From a checkpoint of a small mixture-of-experts model trained on Wikipedia.
Size: width 320, vocabulary 32768.
Below are experts of layer 4 (counted from 0) of a mixture-of-experts language model. Rows are named router (the router's row for the expert), gate (a neuron's input weights, with its number), up (a neuron's input weights, with its number), down (a neuron's output weights, with its number) and show model dimensions 80-159. Each number is 500 + 50 x the weight over its row's rms, rounded and kept within 0 to 999. Numbers have three digits each.
Before each expert's rows: a language model's description of what the expert responds to. This comes from a sample of Wikipedia text that the model never trained on.

# expert 7
It responds to: Line breaks and list bullets. Line breaks, list dashes, closing table pipes and sentence-final periods ending list items or table rows in infoboxes and credits.
router:460426489443463524527537464498423447616511570490521537460455517450491551530458505505470548544454459454458465451534492448434513579452409538467466612446453579465514437540531435383524537473523522491551430620511545423469407497490460501452400419
gate0:471512520543544579461536484357465538584469459463524476522485522467538587443499482477567453493473483491500483498501538482462534571555447493521466549436479617507530414541505493478487539429525458551440548487459448470507419458513376552473480485
up0:579448499496534429575563428505508546410490577527417538543483551515497471420431488414453463504452441545507487502526474447486483480547494557573557521485482602506432428535504487518466478546469478485566514424433522411520463486478440558582531528
down0:485440488449493482485507485480523567556431442528558424480508458502480519528510459534484459538508491526475517545508485434532509455489594520574427530511538557459477531467480510566428540512405502487595562439483482433552507493558546461462499547
gate1:546494590475461529547477511495434514535533544555566544566503543542431566550394558479454530460590541526530512433499459551589445421514536504597573489502523540514468522472593506473487406458482476482517467580490497564450469548442514378501577483
up1:462467426533603534585558479441516648419324563491577489566532500502556412479539493500533474465514489574459456497492456467433539560509534476461488477575479526453578484450470446485584424525469521513520466496545361516488473505519560554534443461
down1:538505420528480509516497458453493558540511568412567463446542444502471483419504523559470527450458477442478556491462470519591483502452498490441531557538537452520469471429495451486512416618431480556490480459527547523483443514472477421468497496
gate2:367490493468567511512536606529467483558542536477525534517503468473563433545560540456528497420452561451494527542576501517525513504499535579422475504442495530459444399571627415585549556434549520467483460536570469358446524549517397430542467497
up2:418561546461443507550453532533502488492509577513463536445551478445451506503533470461450524536441529429507600535462554507387525545518401532578429566436458528570548566572544441525415512445594612514445553485600535540535504496484478518508573469
down2:528427520430514525571547533465387515430511473583556560510538460538498452530564552481454493605484551485527435419409476483533375514461519504408502422574518439550510512483449461458541501482467563482484574509485488400373535568462544619448410495
gate3:425467572487553479608451395447456544498543431479379548421556555519484476444531511532502451458478510454439475598572527530536523403510561508490495487507461491493423444504534532549538462449538549591397531458418519453520447468459436510487469518
up3:533438500477503502511470533640398479445509525486431538518552503516491412509493515549505493613464478448505556486460576540512500416503464511527569564487558452542538470537450475478548576501505529469540473540497564460440453559598447455575434434
down3:486512483512483478518519456463547473504522451525485474474485493467475510491513494492470524467478464521499491509527500527515490509473493493536526423448502501515467500471518505509516481479476517539526499483498465471496451539516498532491476515
gate4:462577564460606483526509613520388479455518503457522468537543587493581491457530466551503502473410519584562489471490507514493447420511547535528513425517472514425482412466492412534499618481543470531510528454532599512476520436479561498499496596
up4:567500517519481553476570440441591510526518480510496497456571525408419439616481632565495417575562463622518524546549548510548551531506514518508506458545523570579495535511433492479462460563446492394451525521471530489550501505444484449533566501
down4:467479460551525552476577453549565554599514574430465476496483340480488543534489530517472473409481526512540486530519513522488472450504429525578534479439584520476450530517453461494545407529526577513498548449576492413505440450490540537575525555
gate5:509484501541516441450539458501416522437478453483566499523538521367553428441440619515545463609499556533466477451459488482575445448494534478609488575483480514596462461434466481522469570500460484508514583495507527467556464398496605367459602446
up5:448609532537569508423531503554513462563447489553456482592477525562540545479407489508552549462574508548535431593557439469556450500551503553539450458497522546396504469525500538454525419505527397550484505446526393400527503553481531484579479455
down5:489532545472522441532513464501514507497618466497505512497455630590474547454458415493514528457436526518442425592569477493576497430465488474492501446523499495485481467514444547516599466552624457442428466474498602514536469461469445570537401567
gate6:506558502363459533549484610476471494478486635499524420506552434544531496497555522500495468429438514477497437424634510520450463535557566538487512471473595463623525494496475514554486570578545444412486466467497500514406524470495442430562501432
up6:477506495396419517548448523522445520441521557559524491522507458465494428570439591442515536481460516493430519462560531514528564567486594474540552492484510570540590568548505485524443413513547521447505630505484484500480507522497556506529532565
down6:480502528512395497580595491533511474598518578552451491314568502475448532537526512585460415479548522441462496474405546625464460522476494513527537500482425566509412519565460515415461473549595497541501539580461488457550517463461539553435530524
gate7:551451505491480428459509527519489455537491568429430553471527463478525504588500433635567479508609538454507486552509579467444482544558449496532531493547570534489550473558450522481346454485517511442543535648459524396506440384487522513485473558
up7:423469482440488472490480465529446485484531530560535534562403412490542553494522462524566538423625540411540457482568546439573590566442536517423488438421522500517489548400487395442371460517443460467506551469519510552484413483613456516506574431
down7:487407442510497547482445522484598480543579479564418457511423532603582536411499527485474462386465555495522470542547453488484489465503573552473527540551500524554547523530557538487524576498515479557459441466507427452526491486595516455546443624
gate8:592388531439444575469546411397477538473441479522513552577511475466509495555549536462420384512547447431511469467495476585558466551429571444421466485420567551506591513606497554498467453508472497462466517467589381502536525509434543461372510426
up8:475550501446534595502436401528495534473516524540486552422513514536508468504506520501525513542493467474510465554487496516444634503507530503515556491444566500541412484548476487581439490385539493544429578504473611440553405509484574411436514519
down8:490536415453426519539562537550597571497490495515501417509464534469513470578532575480486561665474476466460453461466455524494525494470519553453448458510437472478475523610489548476507583440514419517517507508517537427527535400446517630524541453
gate9:522533535563570448558583462502498537580479528463515556492577512546375491496541512513498440557466542501460511515453541412528469532486561463524399449432528502473464472502520545548497518456597457545447596519495523585487563527543435534373514475
up9:545578567488514445556543541482511551482545517470471435487526571520386491423432500355550455458480533502559554483429518522505518453517605494501559534421553483510498483545480515497502435408458424525512526456474476606463584469438526476603591532
down9:505523517492470495474546499434474533542489513512508552468526503495531491519538489540391534554536519541478512491563489468510521527489431545489540609502445432478448528521518493490527480517439497434452530455528528500564475523571516460412471554
gate10:414476513456401472375453519414604532459489574531509504515459431521418547562435473582470504495569507557561444564547476500470507584469524521518364512550585506465447516526546578518527568469441474437515433559506524483529435488505479499444533550
up10:547464411448488555573439510479470467500486479561514395462515469547555457515515509503576410540515524493535524439524509490405381491534471428580492447525493483518519528502408538370457431448424485482471469481451455539550438579412546470515555474
down10:481519447420449576532561540543488533431548511524526458451438519464408402574528476541538521555555501529455453501499494465591438548505532565530478471480527562584469495495440473581398470492471575442454483576516540524471534447521422466519459467
gate11:589556462513434583528421510563491487558343486507521551486473414445394596500529517489512531468459546521511550350457517511494525473498457560450457546519459400434499505530485460488504522543513561487486540432556504537552508509543426516512576419
up11:498511496560505382550526454542467533502497482486464497463454480537454437511425535479570547462546499416469531496465411595492466459394499577533524458507515583478441440460522496530560463439607495613554474516448486555498527472514532531582394432
down11:499465466502473498596523550379427508501516513519457486506581409546553557533507427478558468497512566516530482480519523464465515594429510479465461545481594508501484541533452425494482387560474532472556507569429460488460522446436525576392419615
gate12:450480631472446503502540478458473538528417515636500482432523398439500449518513483591543552501521595449470520543469479516528546454483544544449523528478527576468517546530522464544574501491465529524456578582504473487513548457553499587458589528
up12:461550567584475530527479476463460476454578507501468475449532466534478444535456359551508412536548468537445528461591568483542517545506493562416498461570501456468510485407502447494508518500464599502508518500542462453557580479601556474510544563
down12:493481493520474595535535530506531440465511515517491398497492529438482493535392414535480546587603503437413541425544503533523540507542517485484606529556574558526481567517506431481532513498590446602520584513484563401579413450429485435476517451
gate13:450518563420549516527326524437482495535571450537549493594505422446432505567495428520464468532517501479479578494574544472511537364471475535593608523567483499390501552423511457483452532412509512572581366426557418480493485549459440517534521427
up13:567501434460465550451461521550534407482524538527522490486534553510485532444508522537422515471481454549510492499515570502498509525545449528596613485497483500488517496452447557511466494466515558476447535530424552587488509430456549426460529521
down13:369472464500480485502585434554471562389534576530513432535491445555415500446484518476469540445483484536603584493552397453502468457446521503490555499499491564561459463543393514447505546489524529486534400457425473513472527546490512501545567529
gate14:408620447459531568469496526582527429518411524513467460539480577458526499458446568540542528514468524560515497562514483538526563520516429509476462515473597420520524575385509512586489552430511564565507529574371436493476378528516475461529455481
up14:492415484548381498495472519455454565476471430503448447478517448445465402475459478530406504419507512535522611460438524399578507547470588527521593579535436483502591496483544556432538373486503448506492470439551591545512507451458537496503546528
down14:537580472479566403578507632486498488452547452559395568485587544471528529530494528609511500615544507537581526491459516464530525486506534562514520478508563436490511511517463537530555576560549569543505552494534533508405465502519506478599495552
gate15:505507429473513364487398527440502504466555415407541546466425493504439481444465465468482519465468524438489527459493555511452478514437451461491481516494591486520491511437488590593479515563493568409489588450592496479549423546569447546515515515
up15:434477544542622566541510471565592544506502522500510511500482494400542415601500508441481571442439512508565461409588496452486483529519408517482576507456530488525461396572450472406491426502538480509452443466430387557505565536497512515553497434
down15:512406493540463422434362493542507552450492480560489485397553412478518507511555503514505482499535561470537551465455533520581534452390452484473500525550510566549476446415504486504549498541518460478561605466455467531480530460512393594539452563
gate16:552516517583510548381489484377572506556513531494451546564419469539571555481503562464576464456406540436454462457520505527430473481494428447525558512457485599455510508495480514518458489620532508498505498516456566569420569483627476442436517503
up16:507560570540575553519577498522418485524575499517548493495408564428518484464531506512528575523508470491460594531508443471466549505555442560507499438460601505560537467537454449434487546473509465481467525495556487537472481537461506436535574510
down16:525525582530486487637459491611487550561467533490523534511485524546498514463474495479490561532554490461554479538451580478407621455501541552529456447479495468519570459531499485498468489425569538487522575524629467577520461428499502574472439489
gate17:486630516533511527520619492544433479465401466495591501453498532546492344491477510427395373446422485498549487584527437518518586569515369497493525609443575543498473395568466416514480530454515596459425468496464565534507495530512532464598521505
up17:552583569444443518585565450521592495542504454502561496526504519505486540460561531442428391520431507531450479502528528534478464466537533555506485521524566465499477514527420526499520596503561515463403541556507538511396512557468533533475567446
down17:497460537551477437555461536479455419507573539536488451530442563470518475506483469473491509486536500538449482609500508521492434523478490543461476483500583528508558436529586575488442580427528495537493516574452514485503443474598528515453504501

# expert 2
It responds to: Numbers' leading digits. Spaces and digits early in multi-digit numbers, years and amounts in tables and lists, such as 1957, 4,132, 336, plus en dashes.
router:516528446478447513539478457452461611458481478591467577560537535489540502468477396546512538445467439532540489475553490485407461544536497420482482556468590527467524670451542517474559475559489405582576615414464569502533532581572487594526472421
gate0:479536458583511495525571479568533496512538545446450433521445539563474556468434585517485376529469450479459452400465460495538428440500535595403543448500480514646469469473513522516402476403542469519487457557570535486439444506451537513443498504
up0:452498488514515353438467523481489468458449571512504482449426397549565508529519549560620505438496454452499549526520508526521461533426483478487470554470572524516523542552421568516493495479444471508471538530455557556564437587592493470597624489
down0:506517597554505501561461479582470533507536550551497563575503473457594569428413482481429555481558461462540538612495496512418462539529540418380471472474530478578454516500503483459551455542522446565539461439518517457493511524480468614515495523
gate1:495545565545546450451398496490561589573525524469448567459509404507462446563513446470474434543511535466481561514554446473454508482488469488507600526430593468441500516540504459468503539523450483551521421463541432541506410621452478454462519431
up1:488496478525526532484487464471485437514411629516470482494589495516526540543488451511484390534554530512516430452496541478564573554433491568485572514432636488459530496528517487480480411434388494499579456519543513498493513456485447445450521566
down1:537388494612495518473495432479505531467472502487482511437470421496538521430488453451435505464438530468603566511491486545463461483528557481465552493394437462510461458522501551473519460492547617554532505447405532529480512496482460569511602457
gate2:521517500560525488546484368536507559460473510482478513573659543535522469550448531510409537534480524508505518503550492488590429540501440477588482492474486420491500513534412547569446557562493546552344578430472419511568563480511517434496444431
up2:570460443495528471383453486534526422565592535483452460370439521549520483556519512396453478345526458481457429489471579564473521498454443467544503537498566457434506511465531423577488460502593473526459465442526472505459500516525470453476495572
down2:489536481515505518528444508475398516433463495444502457582514470504491517485533468406521528536525603534486478523483547479532583613535409483468399489434575489433511497581519603532475491548467546449614490452539545522538474534525495500478506408
gate3:525450407515596452488533575467499498551442530439439478458574561488494551485525511438500560516576464570497446482489548529445485441466507607516549476465511538552499495504505513513538471400579434531459455582519638603493509517454432471542543540
up3:520608503545495520497526592481517452582573559476520531496558408412536517527409519385540431509450541480459440521507493520400541490476457563551522481429533520485495491461414508548466548459471554528484454481528473476547500492475562501511563542
down3:460554529476423538577443469420541426475522548473459494489513427512519582549477591507464582438439485492494558507536444558476487496611446606465522529501510505539516526537508550423489395548413440507393458544525447503527597593397564454548490535
gate4:542492490556532533478460466516544460521513448514506440451486537473427449443495496431453468503469519449467421466476501414594424418387536605464519552564425506502455385459466449447485495539399530543418554615528496523453441507507448449494535516
up4:447428577363550532605517399501442440509501483537485426472559526538539549403479573478504578512453515531419471534524527575552524534486460573446458510472472438439493418500427535369427532428486470520423499508556441433448440466515479471435514528
down4:415475523445466522459503480428467501468557461543464464414478532478469492531568533541509602527451511454561556561528532423559490557500518450386466538487502458476530448459488531491505505485520497428520467471446509473506540462511587546486506490
gate5:523496471503495493569573470547467453424463540551564527473521475479560421529459510587525626466537566501490584526471525476489558492542607548454521443521521558430596466416452473432501486476525491549473466515458574601621495508468502520509404593
up5:499455527390552491525486505380499496640471553569490493534554581664449532498481567459453529466499493478557447491558479499587437491431399441484565441537574464524489488478576553498365525496559464492605457534495453457472531418513579402506548444
down5:553459495475560544456502413490454543539472538502529445472490525475440560535466497530501581599454533570439573508504569524547453520453521498476656408554485472519572481486501535462483456458507447535555554422480512428549473394529420493485516464
gate6:582562474572446542528511449446501502420653519533561628494433510453526604500492444474535501393590586456494524618507506551574450524593525508516494590432483477445558568543483463467453480505566522557499459519499514500517490508517514553464497505
up6:479462555556541575520392586508525466433581506466443514602494506431539491509481463501486488553557447475503476376485531489419479494543481592565553505551519473465500369522487634530513454573448568532555511514523403501479491462484543525512494485
down6:474550516545534474467535419486618618498612467530408509572470461559562549515513436519627595501588484555501463501493553561529433514529519501528466533474523532460494504461562516533528549516447581446554471473517448433442434439519557546551535597
gate7:456469587578504467472499536479511440490525470445454425477456550420467501502417411516472532550458451459455395503474543476501542561502407485490525434505541548497487438511486476454520569548546518509479560555470541532586480527473454528509516544
up7:405564547549449520476535576472551559468552532444545491514545441489582512416459478454405582420444421543455537544524515442497473575499555572454502404524480515440482565465526428484544473563428545516506544539433538490512495545492404468481503538
down7:481501430514437577521476468567480615539484468506404507578417519435542437482488491388488551497489496450524512402555501547542449652513448527466420479498514460496479486513523464491446554552513564500536525518445449502469495530521474506557395539
gate8:467424510531499529451486453430498406594564432475408525513410547545486490520437514559486455544590484452489524444596479563610511457584490446458541442487462501499491469503509510532496525428425489470479534594482487464435473563481505477565529541
up8:491479484470572414543518465448496582558441522524487446434449413447502459489549494500497524508419516548509480415468497562429542387493437438542419480560540494516493483529421547506456511528490453442490552478554468497507522563539492564534570494
down8:530489508456450486440480540463430492516563522506481485465483590543490504490453493461483587507534534459462485584524521484522485491527515534504524477497510488487491536450506503486619426526469528440457481501459570490492511469506527527539427494
gate9:442477530513454562480489499434517476593522593533542435445466416548481511520527574465622503539465454529534511479582431509460480604513482443448553554617572473511474463457425578574510452598544505524503537499535491547456484525422520640529488531
up9:475401489516422613460531529458495549528487402482441489523520506475528480453483510557500494556442560536484581447485571442555537464566600608598450516642506559634452586478485499475533498435503525517488460418516508488533468512520550486525441481
down9:562546435464512431421462484537380506475508512582445528486391554527471396456440458488593471568498508523482538429423492492450493571473578557535458455535636501543482467478486503500531448578472503543443530446473481392496470434468575467546505444
gate10:468478489528509551522503586550434453530535474494484545584546485508488578419555471497560538528440420458534490494545503506452480449504581436519532529544589509498501563472491490600476427483473496462536409508468528458449448527510473459457474545
up10:629421482566441528569516546541421480493502532462447452518553469535494554487487471452500530384546491607528506440373539504483544420548458538559478517490492435456491515648426539532530471476615473482530563516416506544578435411453501536391452511
down10:564456533510485461545475504497587582326447569463492467478427523394530458501502501541469579467482535488489423451460509533452523487441488516574592467602477581516517498485535541496501518419562513468516514472547521427443480552444505495538460505
gate11:574425524596565415576487492479558459489495432501514597506435563546572545465471438469561470502505467534631498426447503459446620530512425520480512492489484473377475499471407514550558464551592517516473541436517555440462537566378565501467490514
up11:404564525445489536386518557525461411474555498485499494507511503404525484455499517489434497491484638521439477578493527627575455463447505507539533479457469519542450505567515507392456464454359478444514440556533521597502502527548447522451397536
down11:577425502401460483409557519511522446456498532480502457486480495521437515502583539425502457438549511549511509473556537423597572418506367492482512450500567571488467531592497502469544515534436455500486505500489496482499436443555535495474455575
gate12:536492489477529451543515559550537524525515483481506499429562494427523507455502541503432583529506418403483507407579530511548492541518542503529471493579483579602467443391540501471467561500560530456506447578457498497434565513523467480489604509
up12:549439475568514533428524373413451572558489480535483520616461499487502540550492470503559429388557559498419477527377608479521549547467481616490486516432431551416526474528456482514442511463511374457390554450506436489638508598463532454498529584
down12:525469505523537471454455515532573530503573509547508532556425516511596367427456434527503550496474486446522577501481504502403489572566408533491479505456444495446568472509492443575536666508562487523527526506485439499439442479535524513474540524
gate13:503534490479469518420557529510586452489520529496480439520397398429488434452498496523535483560506473455493489461484559535504510509504553511457478498573535479486496438516339513516437574524504514496486549520431448425537452525483630504560474492
up13:525461492529575427508419534481480452536555508498549527523567446517525521480443510535574570445418448418533556626629503481509483583503460454495532505482533558406545498513563466493470484408488522485485460518567472459464542572529540420527570525
down13:495490517555498567499562572475551489433545564499459557437501452506520425492532520458481508556564523455590541486503529509503514524481470494487409422411458504534433506512397538456528506513531519495585456569430476440438456501444575536453473506
gate14:370471504531533603478518465576412452580484513383461514465563556499455574564547500425407485607551484483451484455444441582447472498486585576563528535526541551507482487561552511535483575484488542538581580521479535515473522526455499499477467527
up14:395426525495468491516444548468467526472581470515561432511524520481527516543531458491551493427475563501480597457431542548425568560482524418631584441552494573507479462487589484566559571599447504556520558524502488584437513568429460683529503408
down14:500502611466403469457443485465510551429563543485455581548500558552505532523508449414559485505556552508514505493515536501496471495521467513498558515468485500438523502497489587489588520533419548442556452438516533497604386461611506519428467432
gate15:461509506567569481528556519404456461494456532354458434553408493534506452519465483485492505390512501481462432590538498549564458552525569514468550492523517496524507496507521542550535452542573424511518568496553510441458507483410555513527546509
up15:514544531479408553515505477508423563514467402517437452413511484470502481395505436549480564607499520504506543506576465399463478531554492571526529472505449452551490459479540511453514546447574464549557491601516491592394541549492537522437529476
down15:431455492552472424562447481483488519624435544506507646492547436573520490481493469499481564540511580588481506509519456525433530424524575504492564524521521529457537505541488568530542513492486545533545420513489465529486521486553497523419576512
gate16:559493522558548466514526437526433470594512618568417437497471464512427574538421517533456565483523609459468455621551560457523520537449556543560579550526433472446487494441406528446423535483561462541457579559524505487454519439501424467432572469
up16:473533514521486593464517618499558599549436535454483563445557589444431463421549513452435438619513429553541446412487537499514361463420433525420489482470435470567506409534463447561491572492451520474561471576501465508464570493503533507478504443
down16:600501542533530537476609497506593489512488472434521479471454476436503414538442407379434551576508552465419562511554450547480498449418455547510584509452510475422465500596389494487483558476549348421519426534590528541543529489543495417493461473
gate17:490524517497475546450512491473522557541527572371455613500503418518491475545497523465487451600499526593422573542445663494457488506462518434536581486405598485614421587561499449551572505492457524545620527563485470592444464481580418508512494536
up17:348507451544507569518519558636489542514499626461492517548523484530463468506554584532483452497373394482521496527559433536415485493506512561543496507481589426495397506522433604543503486500532433517480508484546428504547446444521509516481523470
down17:509503547471490563456524373548454534496559465485531506471480451467508576495514519583560451488384469533484506472514578545439527521537593492458504477537475512528529446605465588439476434528501459577594524534531568482496514526503444510503379499

# expert 1
It responds to: Digits in coordinates and tables. Digits and unit symbols inside geographic coordinates, measurements and table cells, such as decimal degrees, °, ′, km and seconds.
router:575573499475531513527504530535536585445498567498473580570507439470512384481529420416447500489539522479506564581510505420525555472442421514511525520444454474542527544525534479476530509563452512437613495538494473540507588512559518500610467482
gate0:454478535448497384540568468490501497445530447529588439579475339570541529516527498545536553531474565514489511523549599422534481456515453538465566569482489558597503469546469421435375515455503496409522513506540520513550465590487473463613535512
up0:496490499619529562454490519517475456484540558471443497549452570529478510554487431447478561604442493407520487502556585507351546451547517513490461499444489505556491436408537375417592554558550591481494557473424524483417470505441521522532538395
down0:497553548581477462509465538578457546519525520548538460428571445508483501492569552565444494502541453519423417431549490501526569497524549486509488478470474487425486497523543508572486523493497465524474535479510394523430437458569503484633557576
gate1:468501464447503567535518486506542464520396511453555490377578494484490505560539498496528534502545486489556512527547522452427529437408538480582451526545490530440453435491501455505542535565543492497511452455585555493444473520498473502604425411
up1:441409375439560513475486458492503599494518535532446604538514435505536494459472587499458433513502469526503467539552481490451491517488462486481562568498478534547472431495507554519518508576541519448563487558393479500569478577446546537475433488
down1:410554508507501428532511407495569551564475578485492422513492513506487413458422558493422474534460611513514455487490524487472593481543430557512447605657456530576445542535467488578473495484510503505410489525501577458566580570524489509519558471
gate2:499492483513568413514459482535505534432485429446473550522555568503533542528601547522519509454521520523531584531466503501551502480527475497529457509455478466524516494548368513591587469452638535540455497426543420454498500468472513410472442463
up2:481534472500428544537519475519418490536460474584479503394521466477489514412404489482515504498542489564418553633566441568558512554482491516520456502441503521538511467473513472459543517579478514550605475568436500442480503524461501465511532512
down2:422538451476449504476509504447500480499398495368553530511564451520482525519544615507474522468480518525513445493422559475497579540509588542566453549492485472473480508592521526524508540456496480569572513503497482519441490468489521446429499547
gate3:488407513535665468498562561516664472551435551476526522548519510490424437474488497501513490475522507400513500501385522405529480490450469439479510562453508427555540493496594529466489490439457590528579430414499454559503445467516494528542512551
up3:559503515508484644586437368470523457470458528530465465448557472531427500540456479568471500517510444596574498508485398494575496521500537502520439573540514455535528485495411529556469483473509535526450583510539510483578565566448586528527459401
down3:516538550458537510548543531508502516533450484442459517594445520477501548522551446459506423509505362444526377474537555536544455586489464465419597501580417462529480449488493446535479430533519605516477460555581528494440561449500563535564454428
gate4:494536483465540490412525492530547415527428547507479518479505457528494467527494547461443571533455584446511505467510426548500490533428494434427497507531465548541530520610576527493511581574495448543622469392444511543509520446507557486490438470
up4:518516525519572588582492549501451447502435562463559501476461574492415532517532508496546454516526479524506474458445456461505559564401472524567516500575594440538482500520495545532529445482477486489556554527516463499491496527436552522533500495
down4:513488497484473514478524533534510459528448528446494510526468576434453471498434523485477468525551385494569531494461496428531529458520490496398590425596461462493499475571532577514558428587522511513458495463485497437426516470583568485573488509
gate5:369451458476519543441568490534520515461585528394450560461515481503543522513502543544461346479502553427559556484408495470513542479484468492448444481520545391525489435487473437493524600472424480471482507488486553517496542466464412449542504521
up5:468498481435482472451522518569394511560581456533429486483465499522604467467498516464389491475421455482537522499567508514543464510457450517522438561413522350504476539449486507468452497489489479589432588474594472535502504459457552558464472563
down5:448511395458493630465520515462539553412512438524464466487536446471545577475459551488519500497498462438526499484520552554576481497413484498425575433485615476498506450423458559406551555309592577538500528536512569580478474544396540531444471498
gate6:533448634569544518571460426457609540566450516297395476473479466473482484485522516495460567470524488411502584415502429533462524585489408529393524553500352447452476535553496558496485566522576551480483503460521443492504555473504431480505480444
up6:532471533458459455503644466473553428522438602632497461496577507512473412487549510476572561412533433605512616593578540549435384432465450536539537554538490488553456468515506568386574526502453502478523467508500519487539477464493456509494414448
down6:482472553546448406468554483485550465413529508516537553547490551493573591481526443493463519464504408595495509533567464523547527501456479504492464520445506485553439545504548484520460448569483535499546510517418407510566464584441393483439453500
gate7:534548480545501489454534510533409468522622615437530468515505569564444426480598356540578566483524461504496539528516543517529535484492517502483429540390628539472561470429488451559513467541526546539454455507504425528462486463552538672536530506
up7:455532454551603564590561452532529527488469349463408522451555481521536577510521535523524490524518524485477512531544528491471490626479510539547511521542546456564436441581528560491465501446477496469535463467513434445454463518416487467553461530
down7:520492436489551335537483504464489538486531552474448537542498472521494538493634420448503468524440555438576491448505457448504414586466456441566525478540573569489460468374469509422433539482561560411503582428516570513575438457543443542485408444
gate8:440503605433516511504445509423521468416591558474499442561549531512553491480452461545470582502471496483503504576522559445482550422466484510468555527418396475514480519522425482524545497423497533496476473448534545542491461476596503435602545473
up8:489460561417436459486612494549490534517524495539564521389556479599503539456520419433482469500521444488486510495394574495509517576504476539607474568440553465441521557529478533424492577470596579441465436455484455512519503572474448457529455554
down8:503476424441452474521490508503462493613488481406452490487475508474456499480478466495505481498557560511504533573432393477523535455555496583514572457445591580459463454588496533498508515537567500555510449518529570559542438509505656485492498469
gate9:440537491621435430649477489449493462529560529504529455519492436446463555504432503539510422450473521457459434478455559485517496483508469600430573486475452556439593531455460490504526470536452542544469590526534440456433443394563511395466404456
up9:467569445454565587442490487517445423478547465439503522535434554522508487443437455581481591442531460551498529533530570569568489459527504456578473499458553476461496462488448478396578471477546529459524487493475475546576424487582487474490476589
down9:553522430528504531556468488532557475479523532489526482498482472566517547521432499495554500496548545571561495563530497515446490506547540427556501549463488494465522459497557517551543448481534499584503466484460370577532489511500435594464515616
gate10:434525462621493490519518526514506489449527489525515517517431518490477418473578520484457496434520529437512527470424526462428483528478550434556432560499434471500580460525489553456460477516455551387436481468502490478558445486471459468526499436
up10:458502514447550464480525563537540483490479477510377489460529470492469548538450536473518480495553524561530464385470512567473524411544595561452621591519473582589452501453475438495510472520509492486484535476300474510455534562540472517562557522
down10:488521400471413474513398575551480514477453513408604537536600531576467375489544449436511366569477454460515560432469492541526434422475451493522492468491455509462513454521506490493467451409493563478501442542396588457479536537516486464446436545
gate11:534502549546530519411507494531474544474435494447497497530491569478566523539522591470532453544426453450413520525433495439436569474467425505491534478590507599441440472472545520586459520516542444404460536519467442457584572531499447426511472473
up11:518427610555403483442497503415420492463597418486465505545575551570557509479532448548487530467468498409496521470484409501473421507438480542538461513537464502509512467583609505497532523559459458456502456596482518457411541490436487631543494520
down11:428395512430542500496528543524469402467567573585434488505495571398513466601531573503420513436508524492393491481522575494509428524555461524581473518594557600526461473392520483497524550501522515450390506479441553456546555434502445369404525449
gate12:452491489519496455476476456449563557499585486532589534522460525458566553430533519607504492494532609458490503492441585557527510450447592542445557489517468488485446509555418587528476511514463442457421437489552490563434458471476471452416522481
up12:596434487563516423608527540540534490481571476493517540491510589443509417599509488539497488497538429505454506426484534482533458412486449562479517622580604554411532524441499495542526486413504449481508537507421493520468408433481436572457430445
down12:548530461471474612490466412563599515511535547481508510568484464485425500506520562568456508487462513581536517542480448482510523522477501435580460484603469479500511471531430477489496489522447503495557442510423596472532509573471475478527535569
gate13:558579502497512528454547511501527466515385481443439568514471469399490532474394481437510480520436472496506497499440481518488567538417479490488550542464470412546479543441470504483655462465522482452454478456428437536572523619562541530626510504
up13:455468438503476505562504470554549487474424506413485503535555483440440539543407464589455500563458566501491493537509465552489580533534536416421485587500463420508489438532489482448530485475507535544448525470440446461471463548446529540514553463
down13:514487568499524521570476460511444534497423441534498539460533470523458541461527578512384546547419530512471463526532546531516478648508503448483579584528436411446553542514456567486519572571468485502516491457419444411500438466519540482623610515
gate14:491505530500442458534526461501480541447560561519396575533524590487619505482487482498494543525426497595395552550569575539536502532544546540384512510632546483452576525561455407476489531489468490505582537451512442532425497505515502498531556558
up14:544469571477457496542506497473506462510443470524530463449416460489436498462548478461568579557534402513554531540539573476473505590500515507480561514476464535540509522458614511513522492473451477546509541557459538404524588412421569467513458433
down14:472508459506376572539487479328524596569470474589548494461525417470504536580494416522525492494523526479522471522579502529427478596491582558501528423482480478521465422464516397450472482502433580602498439484524443593511371521568552513503488531
gate15:564506537523466446518464485633475468462486527413538470436518553491354438512537559555581486484576405543523429501422428568494512497461517477550560471466490495487560495561438480505538472472517539527489473503424553534519540615488470561442504550
up15:515440556531408501519628416484438435482451578484449549451495482481512568478511472479477507485532537461488548494499459483481505517543460445430527544477428373596443555437531531489523527445462552542565458392496502477459543510471455485487461540
down15:459479585576507466545512565602461609516512520422461533525521472474450495549444501542504520490416539528477402467496515545499525573576575525493506411554538512451553435487472504461513463477478502540474501439475569533479429552516475483593546547
gate16:483493445490478500491408557557482551597473508538496439534479565562564461374484462500538482513469545565537472493555477487423477523484449413534490525458466528407533449457459518654501481502445469463488473465502553509606524517488464526553471509
up16:508520520499562454478509432500486571546536567485547594528487546447477387470523480384527583611525503586485453482496519487533582484598439423510510543500538610510635475432512581501454500444556505390450510525405439467525499433515463536504538540
down16:578449523474520532429442507524500557522448529446494512482524545490555430480499478484426488535544504539549507453463539455569489445544488571563476464422568429524502442491485518444555521387566474454441475466503437487507518455588546458520436596
gate17:451542559463453453544578433521478418515523491516532539543458535488576516499420560463525454551460581578544556517433533502500537501484535404480513458604492456484514474491585499507531456523473447500561455502492524520473467421469509396505446560
up17:463535506478463491452439475455458508516535527483584495499481452442563549401552542531527519525519526387557550478465450584489548554487437411461565458558493541589455447498447504395469580506530434543508554546554537547502600416492444514398563463
down17:624544479469514501511473517477471431514519547453452459535515517547496443535503493505497456520588529486512452472485439506388385504514519450507571442507484432501454507380572550512434468462405435548542520489501481502555502494436537514542534520